Weights of a small mixture-of-experts language model, trained from scratch on English Wikipedia: 9 layers, width 256.
Below are experts of layer 5 (counted from 0) of a mixture-of-experts language model. Rows are named router (the router's row for the expert) and show model dimensions 128-191. Each number is 128 + 24 x the weight over its row's rms, rounded and kept within 0 to 255. Numbers have three digits each.
After each expert's rows: a language model's description of what the expert responds to; "mostly gets" lists some tokens that are sent to it at least half of the time. This comes from a sample of Wikipedia text that the model never trained on.

# expert 21
router:144088138118133132114110145128144155068140154151134143115124121111130138139173145132170117092101139141105080147118151111179120106102127130111118159000126108137127184113124150151117129152127132
Description: Commas and similar separators ending a clause or list item, including ), ; and dashes, and years followed by a comma like 2010,.
mostly gets: "\",", "),", ",", "—", " 1996,", " 2004,"

# expert 30
router:091126111106128120131156127102133095180110113143111123115118100141114122108164143108117114129171133155106114120093121148165126161127172129116147157089115153099149168118113121149142132158089136
Description: Vowel-final endings of Spanish, Italian and Portuguese names and words, such as -o, -ia, -ino, -ado, Marco, Roberto.
mostly gets: "ino", "ado", "rio", "ano", "olo", "onia"

# expert 15
router:124071134120157118128128099089166139089110165143164137111135126109083137157191114125118123118106149118101103151093140091091153114107105108145135153136081142126156202119138150156125108202128130
Description: The word the (also The, entire, whole, nearby), mostly after prepositions like of, in, to, plus = starting page titles.
mostly gets: " the", "The", "=", " The", " entire", "the"

# expert 57
router:126092134132093119136135145156120130092126146160113139133148124132127127157205135137105122126149151119094112143114176115148116123107166099132130129150119060137172172094130115127133121205119142
Description: Periods ending sentences after names, titles or abbreviations, plus numbered-list and decimal points like 3., 1., 26.5.
mostly gets: ").", "\".", ".\"", " =", " 3.", "..."

# expert 39
router:168078108108135120118116097098085132189110116125187125145146142119132129130166130138134137106137143125110067128094115140146117135115126112118172140078112157125152174127112138140116125213112124
Description: Quantity and existence words such as there, much, lack, amount, too, plus pipes and numbers in league standings tables.
mostly gets: " there", " much", " There", "There", " lack", " amount"

# expert 41
router:103156127155171097076149101111147128152130164138145097100132115124128153138143158148103110110114146148128072146131131142149162113110146109117151096050127125133124155118131117133124165213118140
Description: Inflectional and derivational suffixes completing common words in running prose, such as -s, -ed, -ing, -ment, -ation, -ness.
mostly gets: "ions", "ted", "rated", "ness", "ture", "ated"

# expert 59
router:118132115128144130072118139132129112117140153129144130087124129107133125134168170117124107157085171182119126127090138117127140121084157114125165150092105126121125191136078157124131160176124168
Description: Word pieces inside unusual names and words, such as Su-ley-man, -ucci, -izz, po-ach-ers, plus line breaks after list items.
mostly gets: "ucci", "izz", " Lor", " Chem", "uff", "ction"

# expert 22
router:168122111169179122111129148088142151138136154131122115143156115131150169132151137123136145154123142081098134138115133106114140115088134115137135152052118146146155147144143154106137141184110119
Description: Words in film or TV passages and filmography tables, such as starred, directed, series, drama, plus table pipes and section headers.
mostly gets: " WIN", " characters", " drama", " comedy", " documentary", " directed"

# expert 11
router:138104136147157153110143120094112121126112108163135127099124119127117119141148158119137131152135175117116110133146160096108148150116108134139152153124119164145153153130131132132139129163106105
Description: Line breaks ending rows of Wikipedia tables like election results and filmographies, plus scattered words such as Yes, women, together, prisoners.
mostly gets: " Yes", " marry", " survived", " prison", " prisoners", " Shep"

# expert 46
router:128067150120119093106132136155110104183169185171151123103149114097111134120182120119097115121152142124111084122125148088156130090152121168121150162022099083127171167106109141118144131157100141
Description: Pipe separators between cells in data tables such as asteroid lists, election results, box-office figures and squad rosters.
mostly gets: " technical", " tell", " engineering", " dry", " Zach", " treatment"

# expert 35
router:129113122118153107119146102098168144156136137156116168147134118124145158159162167088132143155120154152122104120107133123110136120103118136101157143064133143111175168132130167145146162192135122
Description: Words and pipes in award, film and music listings, such as Best, Award, Nominated, Starring, documentary, Academy.
mostly gets: " Best", "Reception", " Nominated", " Award", " video", " award"

# expert 29
router:159099134091139140108125084099127122182157123173150112111127134085110123114181135125113094112106110117107121121130154121176113138142084137110129160046142165146147149119129111136109126169134134
Description: Endings and pieces of foreign surnames, place names and taxon names, such as -nia, -escu, -ović, -aceae, -idae, -ian.
mostly gets: "nia", "ă", "aceae", "idae", "ović", " Campbell"

# expert 40
router:148069141115135107109160132091115135168143154149150119141116144118097130159204138134112106154103129139120143171096141110170124122120103127149100165098125188132126161099135124147116095167117119
Description: Last words of named places, roads, schools, teams and organizations, e.g. County, Street, Valley Conference, Trail Blazers, Memorial Primary School.
mostly gets: " JPL", " Airport", " Survey", " Creek", " Island", " Motorsports"

# expert 55
router:136061101134132124120168090117129132137132117114136128135117098147077145149180113126152117166138152137127082137097134132145140116140113133115121119121139106127161164103153137169112177177065119
Description: Single letters and short syllables inside words, especially scientific or technical ones, plus line breaks in tables, e.g., Exponent-i-ally, amp-li-fier, Arthropod-a.
mostly gets: "frac", "vi", " li", "br", "cu", "su"

# expert 3
router:137072117131139143128132095089131122153127130146123108121134146119111153155150102110114080137079143109131103114097136108144130103115120144126147135093108126137182127124133099136185127151129138
Description: Subject pronouns and the main verb after them in biographies and plot summaries, such as he, she, was, graduated, appointed, resigned.
mostly gets: " he", " she", " graduated", "Member", " appointed", " He"

# expert 38
router:115077119113084125102144120068138125187133140147109157135143145121112132120156147146151072135123146131130096157113142107135098114089112086151118160092112171152114157111145112124124104181097149
Description: Numbers and terms in sports match reports and stat tables, such as goal minutes 77', table numbers, Apps, tournament, team.
mostly gets: "----", " Apps", " classification", "CEST", "^2", " 0-0"

# expert 27
router:126109151138133154091155126114145148141139150182130119124149143110114159144181132095119118143130161119169112142150126091102147089088120105112118125105100116140123167149107124126140119166143129
Description: Pipe separators, line breaks and cell words in sports result tables and lists, such as |, Singles, event, title.
mostly gets: " Synonyms", "Track", " concept", " Coordinates", " singles", " Singles"

# expert 19
router:149074108129148138069131066102128132156128145125150114126110141116127129148159136097128118094113150130122075143125124120154125076088140115119183134136138170155149158107157141139148141181121132
Description: Prepositions and complementizers after nouns or verbs that take them, especially about, that, despite, regarding, e.g., "concerns about", "said that", "focusing on".
mostly gets: " despite", " Despite", " regarding", " discuss", " why", " criticized"

# expert 12
router:100145095127147091108098105146124147126139150156139112113114111086128133157203146159138115129109136138114134119103131074144135116123115159080134114094109131140163133121131125160148145137137140
Description: Short word-initial or word-internal pieces of names and foreign words, such as De, dis, Uus(imaa), Ali(ens), Ven(geance).
mostly gets: "De", " Az", " dis", " Les", " Bis", " Sean"

# expert 50
router:137077155146145117117152141092143158164137123176121125140121081123114135164193131124124128121124135111098096114150150117137136109124152155096159140058123140155134175127119153134119113212105137
Description: Common nouns for time, quantity and position after the or a, such as one, each, day, year, half, side, season.
mostly gets: " one", " each", " day", " west", " half", " east"

# expert 24
router:127127135132138123100160105104125122153129120144130115105139138110124159149210117147154128117115149140091135155107158144115101095161108149131154127038126165150142185114156110109128099140140104
Description: Word pieces inside Indian, Thai and other Asian names and places, such as Singh, Kumar, Khan, -pur, Bharat(ana)tyam.
mostly gets: "iya", " Ki", " Khan", " Ka", " Singh", "raj"

# expert 53
router:135066098152108124114148126023160093128139153128118100137144128151110122138200120146103132109121143126115096139147139107137143133106143116126139181087133165144176138122141128135131153117126121
Description: The preposition in and its relatives during, within, into, throughout, often starting sentences as In 1908, In Japan.
mostly gets: " In", " during", "In", " in", " During", " throughout"

# expert 43
router:117082155135155132100153126081142132132097159150123125132116133120098145105171132131169143145099141102128101168157137087116136113098117120112123134070117190131198158114134147105120095145111131
Description: Pipe separators in number-filled tables, plus fragments in taxonomic names, track listings and lists, e.g., Clade, v-s, "in"sidiosus.
mostly gets: " Clade", "}(", "}{", "Track", "ň", " w"

# expert 2
router:135095109129170099134142120123133116176117131128094154112148093128104142148176132116131168165114136148141098122108121133146141163087161139110147173097110122122168158128101138133135134193118126
Description: Words about releasing music and table pipes or separators in discography and release listings, such as released, album, studio, on, |.
mostly gets: " released", " Released", " albums", " studio", " soundtrack", " download"

# expert 60
router:120086116155161124119140128082139135186128162156121112072118135120132120167194129134172147095139165128106121116120144100153139136087135151082134119083140174124147143115134129133120136185093119
Description: Opening quote marks before titles and nicknames, plus the word as and dollar signs, such as "Boy", "Banquet in Silence".
mostly gets: " \"", " '", " $", " “", " (\"", "{"

# expert 61
router:153017141120165124092128120071143118159131140143154134145156133118149120157132119119146105115138119123102114119137161112151151105103152144094174137097151202168122133138148129158108140153082124
Description: Words introducing examples or degree: as after such, including, particularly, especially, mainly, more, and of in group descriptions.
mostly gets: " especially", " particularly", " mainly", " mostly", " highly", " more"

# expert 6
router:122091121084140119104143124118109106182154124154104111138137135110090157170146148117100130148119126116115101148110121092150099116155129133124147174037101155133153131118113109146168154214157120
Description: Nouns and verbs about someone's work or fame in biographies, such as known, served, worked, career, role, best.
mostly gets: " known", " served", " worked", " offices", " working", " appointment"

# expert 63
router:114087117115160125137082114079145127147130140130168121137136129108132164128175159128133110116128151121108143135130145117117102114101132140133181114128138119139167105105130141163119161185135108
Description: Line breaks before headings or list items in references and reception sections, plus heading words such as Career, Reception, Sources, De.
mostly gets: "Reception", " De", "Sources", "De", " Journal", "Career"

# expert 0
router:136057143164141089091140098113159135138144151134124145149120127154140115110169130142129107100117175143125107153113111103114149126113154121100167121088119172124162157136140130165139144145098132
Description: Digits and number pieces in measurements, dates, scores and tables, especially after dashes or parentheses, like 30–46 cm, (17, 1.5.
mostly gets: " (1", " (17", " (6", " (12", "–16", " (15"

# expert 48
router:137087159119130132089123134131128154184135128141140157109108092121081134177173123138146108106107121124135113103098167077136155093147138149107105184102131125135170152153124092119130114164147146
Description: Table cell bars, broadcast call letters and line breaks after them, and words like station, school, radio, network.
mostly gets: " school", " stations", " schools", " station", " vocal", "Youth"

# expert 47
router:114101108131146128168144127148141116141126156148137109108107113101129130142120155114167135101084141110102101131137134106136120108131147163092161138104101194114174152122139141122140143157127131
Description: Conjunctions linking clauses or list items, mostly and, also or, but, &, then, so, nor, et.
mostly gets: " and", " but", " &", " or", " et", " And"

# expert 44
router:137072193119149109089124116122165150123136152139125127132141138139113118125141134113108091147128128103113100151120149086115105123152102138142136147025123147105111182116112124144180107165119123
Description: Field names in infoboxes and list entries, often before a colon, such as Education, Location, Born, Coordinates, Preceded, Genus.
mostly gets: " JPL", " Preced", " Succeed", " Coordinates", " Website", " Genus"

# expert 45
router:125093150115182106113132164101151120156126150140144105100121120088122125130189097117126124143127137095113091166104157096146121119098118180119117127062127141133145215138127129149120118118140106
Description: Nouns naming what a subject is in opening definitions, such as species, genus, beetle, album, village, often before of.
mostly gets: " genus", "hylum", " album", " Genus", " species", " beetle"

# expert 25
router:114096093161145100116165144100112123131112079139133135109107115142109142122153150126110097131096122171135103121126133131133113121157135113076133159131137108112171166152126115129131126172117129
Description: Line breaks and periods ending infobox lines or headings, plus mid-word pieces of foreign names, e.g., Sal-o-mon, Ha-vo-line, woodc-ree-per.
mostly gets: "ła", "LO", "PR", "ö", " Although", "ü"

# expert 14
router:101092129116084129146157105110140119109113151143159113147149135105116143168161150099157100113150157100125097164096119112135115123102141102130127148068102152139180151116112133171142120164123156
Description: Four-digit years in prose, tables and citations, usually after in, from or a pipe, such as 1952, 2005, 2020.
mostly gets: " 2005", " 2019", " 2013", " 2014", " 2024", " 2000"

# expert 23
router:116125108156140124147147090128157111131119114113113152145135085107141154142188105113148116125144151137093103136094159130126132130140116141077120143068153152138141145085158155101148121181080141
Description: Pronouns and word starts in quotes, song titles and casual speech, such as I, you, we, My, He-y, plus table pipes.
mostly gets: "You", " we", " Dave", " you", " fun", "My"

# expert 20
router:132083100132162139124107117088108152134119169147150110122111133104109158166188109127148119155126127093110119138147145133114134104141106148087118156072147182130151160099133149110141128204120121
Description: Capitalized words in award categories, office titles and proper names, such as Best, Supporting, Outstanding, Prime (Minister), High.
mostly gets: " Best", " Prime", " Outstanding", " prime", " Supporting", "ucci"

# expert 1
router:120064122149124099084141153063154148163109150136154117132131143123108144101146121128102110128125173135138106121140100136108129133130102108111132110101145154132143143134120129152121092149103099
Description: Articles and prepositions in sports and crime narratives, plus words like killed, injured, crashed, arrested; e.g., "in a ladder match", "killed in a shootout".
mostly gets: " injured", " killed", " dead", " crashed", "touched", " arrested"

# expert 62
router:147066086104164154113128108084105129189127140161130122118156112128103142152125150117124135146111143134108099147137118125137120091120124145124137143019133177141125160148134128138093122168115112
Description: Possessive and object pronouns, mostly after a preposition, such as their, its, her, our, my, him, them.
mostly gets: " their", " its", " our", " her", " your", " my"

# expert 9
router:130113131137196141121133116139098128164115146149146131131156142133153158134142145098118149134101144125106122147146153144142120089098119143116167125008139155124164177140126168112141131192122116
Description: General or abstract nouns right after an article and often followed by of, such as time, class, role, phase, location.
mostly gets: " Height", " phase", " cor", " Cost", " arm", " concert"

# expert 34
router:133122138138128119117119102128119130127136161155134104113136129120134130161186126096143111131128138126129102174146126100129151147101106149132129142010123173112152172106143146133164121142095128
Description: First names and middle or final pieces of personal names and other proper names, e.g. Mass-imo, Mon-ique, Ford-ham, plus MPC.
mostly gets: " MPC", "nia", "Hara", " Gracie", " Loch", "poel"

# expert 54
router:127103116138129121096166121136136135133165135133139111114144136118094128147158137122111111103096134118135083142120151088187118095095160100123154124041127115145171137141143114153161111191134114
Description: Years and commas ending date phrases after in or a month, such as In February 2022, in 1968, March 5, 2020.
mostly gets: " 2020,", " 2017,", " 2021,", " 2015,", " 2018,", " 2023,"

# expert 8
router:123077139124160124073127134079161123155130134143122144110097129087110164174146133092141099122138158159107084158119132092160133108101125140135131149095130147148142146118164100127102121234147110
Description: Determiners and demonstratives opening a noun phrase, often at clause or sentence start, such as the, The, these, This, new, previous.
mostly gets: "The", " The", " these", " These", " This", "This"

# expert 37
router:129095120152138122110164123113155154192139114162145141138147111104097124140136141132128136094129119178123075132124139106136126106128119130170161117035111148130157157089147117145101095187146125
Description: Unit and count nouns following numbers or number words, e.g., 600 mm, three starts, 61 balls, and also minutes, km, percent, million.
mostly gets: " minutes", " cm", "year", " percent", " months", " km"

# expert 49
router:163124132115128079139102129086142123179121162137135131109165170093132113150200146167161095131111183111106148153119124120152130131114171130137124099037108154144154189126139108149122123168148130
Description: Apostrophes before possessive s after names (Massey's, Allende's), and Romance particles or name starts like de, del, da, Stade.
mostly gets: "'", "’", " Ja", " del", ")\"", " Marcel"

# expert 58
router:117082144131099120083129120101141101182112143156120127154124134128154082120144142127115107136125150123120083157110168098125094105102107133136122159076141165132143121148161122132167152190124149
Description: Participles and adjectives after is or was, e.g. known from, suggested, able, located, in species descriptions and biographies, plus coordinate digits.
mostly gets: " able", " UTC", " known", " °", " MPC", " Insect"

# expert 51
router:144095099136162103089147113121132127178131106141137167111151107101093150170187133130128111080126136125078074127141118136144135120115156133150136121167137177098178146126153130136134108185113141
Description: Prepositions introducing a noun phrase, mostly of, on, in, between, along, among, right after a noun or verb.
mostly gets: " On", " between", " on", "On", " along", " around"

# expert 42
router:085100097115104115100121105114127131166159157141138122136102157111113159143173117095128115120108118110147100133121114118151149100139113128183159137061126109135159149130129110142139154179095118
Description: Verbs and -ing/-ed endings in narrative after a subject, such as wrote, gave, having, dragging, enrolled; also table divider rows.
mostly gets: "|---|---|", " gave", " wrote", " having", " making", "---|---|---|---|"

# expert 28
router:122054113120171112102115106091163145157123127157133108127115140090073129143201110142117128096108141124108142115116114133124130117128127137134144173133100156146173170122145122148128128173113117
Description: The, of and in inside titles of offices, parties and countries in political or historical text, e.g. Speaker of the House, the United Kingdom.
mostly gets: "United", "During", " Indian", " Ram", " During", " Revolutionary"

# expert 17
router:156154096147142147116118093080116135182151115128133128121129124098102126143173144132137079118137114103144083120107147126153118128123154112101111158069095174127183159139124138163119125168136140
Description: Surnames and surname fragments right after a first name in lists of people, such as Smith, Campbell, McC, Jorge-n-sen.
mostly gets: " Campbell", " McC", " Miller", " Phillips", " Smith", " Gill"

# expert 32
router:112088152131155122088163103077187104149180120140144107122136110099136160122153149144115093138133149173103099140074100110160089133164141149165139151077137129143159143127143122141122120179078149
Description: Relative pronouns after plural people nouns such as who, which, that, plus plural or possessive s and stray suffix pieces in names.
mostly gets: "ň", " who", "τ", "ship", " such", "ual"

# expert 36
router:133124130117164137099116101120146133135144130135148147091152126123100128136197156117131091151106101124144121169114166147137139147108161108142130126080092118114168183145104131135163147166130135
Description: Endings of German, Scandinavian and Dutch surnames and places, such as -berg, -mann, -sson, -burg, -heim, Schoenberg.
mostly gets: "mann", "berg", "sson", "borg", " Berlin", "burg"

# expert 33
router:103105104133130100118127121115149135105145160143128150148125123106129154184204137082099091090123130143109084164113128109156141092099122132113150137133118119102135149087120127147148126201094131
Description: Sentence-final periods, closing quote-periods and year-periods like 2014., plus line breaks right after headings or page titles.
mostly gets: "\".", ".\"", " 2012.", " 2011.", " 2017.", ")."

# expert 26
router:097126119150152115104156132121128102159112150122153104141158142106113115139180149121154116119153154150093097156081113175097145078101154148083160144066150118140126142145140137128139157152105115
Description: Word-piece endings in names and foreign words, mostly y, ry, dy, ty, plus table pipes and (0) cells, as in Lilley, Satyros.
mostly gets: "y", " (0)", "ry", "dy", "ty", "ery"

# expert 31
router:160147082121118118096114128101122133119132124135148123078178135101139135146205120129120088150139169120102136140097141133119119150132128128107165165058143164124160214114108138125133122210120139
Description: Word-final s and similar endings on names and plural titles, e.g., O'Jays, Fathers, Vangelis, and title words like Blues, Albums, You.
mostly gets: " Albums", "tz", " Blues", " You", "z", " Bears"

# expert 5
router:122074119123117101106120163133117151198139170134118137156136149122146158117178121132152093120090168121118098137106137115123127108103129139154124163036110169106162196109102116154131131174117082
Description: Numbers, suffixes and nouns in names of military units, aircraft models, racing teams, roads and railways, such as Battalion, -1, Racing, B-26.
mostly gets: " Battalion", " Regiment", " Brigade", " Racing", " Squadron", " tornado"

# expert 7
router:120096164142136112102115105112134115145138135138104135132132124120120136146171142113130092114130134168140067148129143137136121138115129120142139131033099188119135139105121126121167117199112151
Description: Quantity words opening phrases (Some, Many, Several, few, two) and the second piece of surnames in biographies, e.g., Se-itz, And-ell, P-age.
mostly gets: " Some", " Many", " Several", " few", " hundred", " Bergman"

# expert 10
router:142148127140121128095132102117164144133154147105156113123098131101134166138135163157121092146113117161123137154078165110145123109107135127108143156088138151158180175081122143121145122190133141
Description: Word-piece endings of personal and place names and film or production words in cast lists and tables, e.g. Mo-lander, Production, film.
mostly gets: " broadcast", " Production", "tte", "ood", " Hollywood", " movie"

# expert 16
router:091072155153166093116086080128110147144138120137153132143160148119058120142174131134145088136116143106125098160134121103138145099082125125092158122097085137137158181128131125139130118177134125
Description: Dots after abbreviations like c. and pp. before numbers, plus age, population and chart-position words, e.g. aged, number 32, Geo. 3. c.
mostly gets: " Turnout", "aged", " 6–4,", " tackles", " pp", " age"

# expert 52
router:137061107111135149105173097138141129122137155153148123150138110121130149136160122122099087116114175108108090145107143164119140139129136124140172118110120167141134110119149129166120131139101109
Description: Line breaks ending bulleted list entries about people or events, plus lone letters and prefixes like non, self, dis in word starts.
mostly gets: " self", "    ", " non", " ill", "g", "cycl"

# expert 13
router:109107138147114120092119126120164144139132163128167116105122087148074120199157150113138112103097154130100117156135134129100128112116137152107109126094137154123155189141122127135135159171123136
Description: Closing quotes right after quoted titles or nicknames in song lists, cast lists and prose, e.g., "Beat", "toll", "I Am the Bridge".
mostly gets: "\",", ".\"", "\"", "\")", "\".", ")\""

# expert 18
router:147107108127146117136139125132107119143154149170124103096104133125138152125166119109117081113115141101122094115107121118140128108123141133123165164135120186116179187154162131137157118153092120
Description: Prepositions and connectors joining a noun to a partner or role, especially with, of, as, and, against, alongside, featuring.
mostly gets: " with", " without", " With", " where", "with", " alongside"

# expert 56
router:157091143132161100123131126120138144162131145132130090111126113111130136129199137093122117115124130109084097147106142111120126112112105141132138131057132154120162163130133093145159115134148123
Description: Kinship and role words in biographies and infoboxes, such as son, father, wife, born, actress, plus election-table pipes and Genus.
mostly gets: " ±%", " Genus", "born", " wife", " Clade", " brother"

# expert 4
router:128086142095119126085130108129159163148166145152153142122136122076100150134207183146100136162111165100103118151120150128171162111104120146130156155080113123131172132108128116152177148162142097
Description: Prepositions, commas and names around universities, festivals, award ceremonies and dates, e.g. held, Awards, "As of", University of Illinois.
mostly gets: " Awards", " Festival", " premiered", " Championships", " University", " award"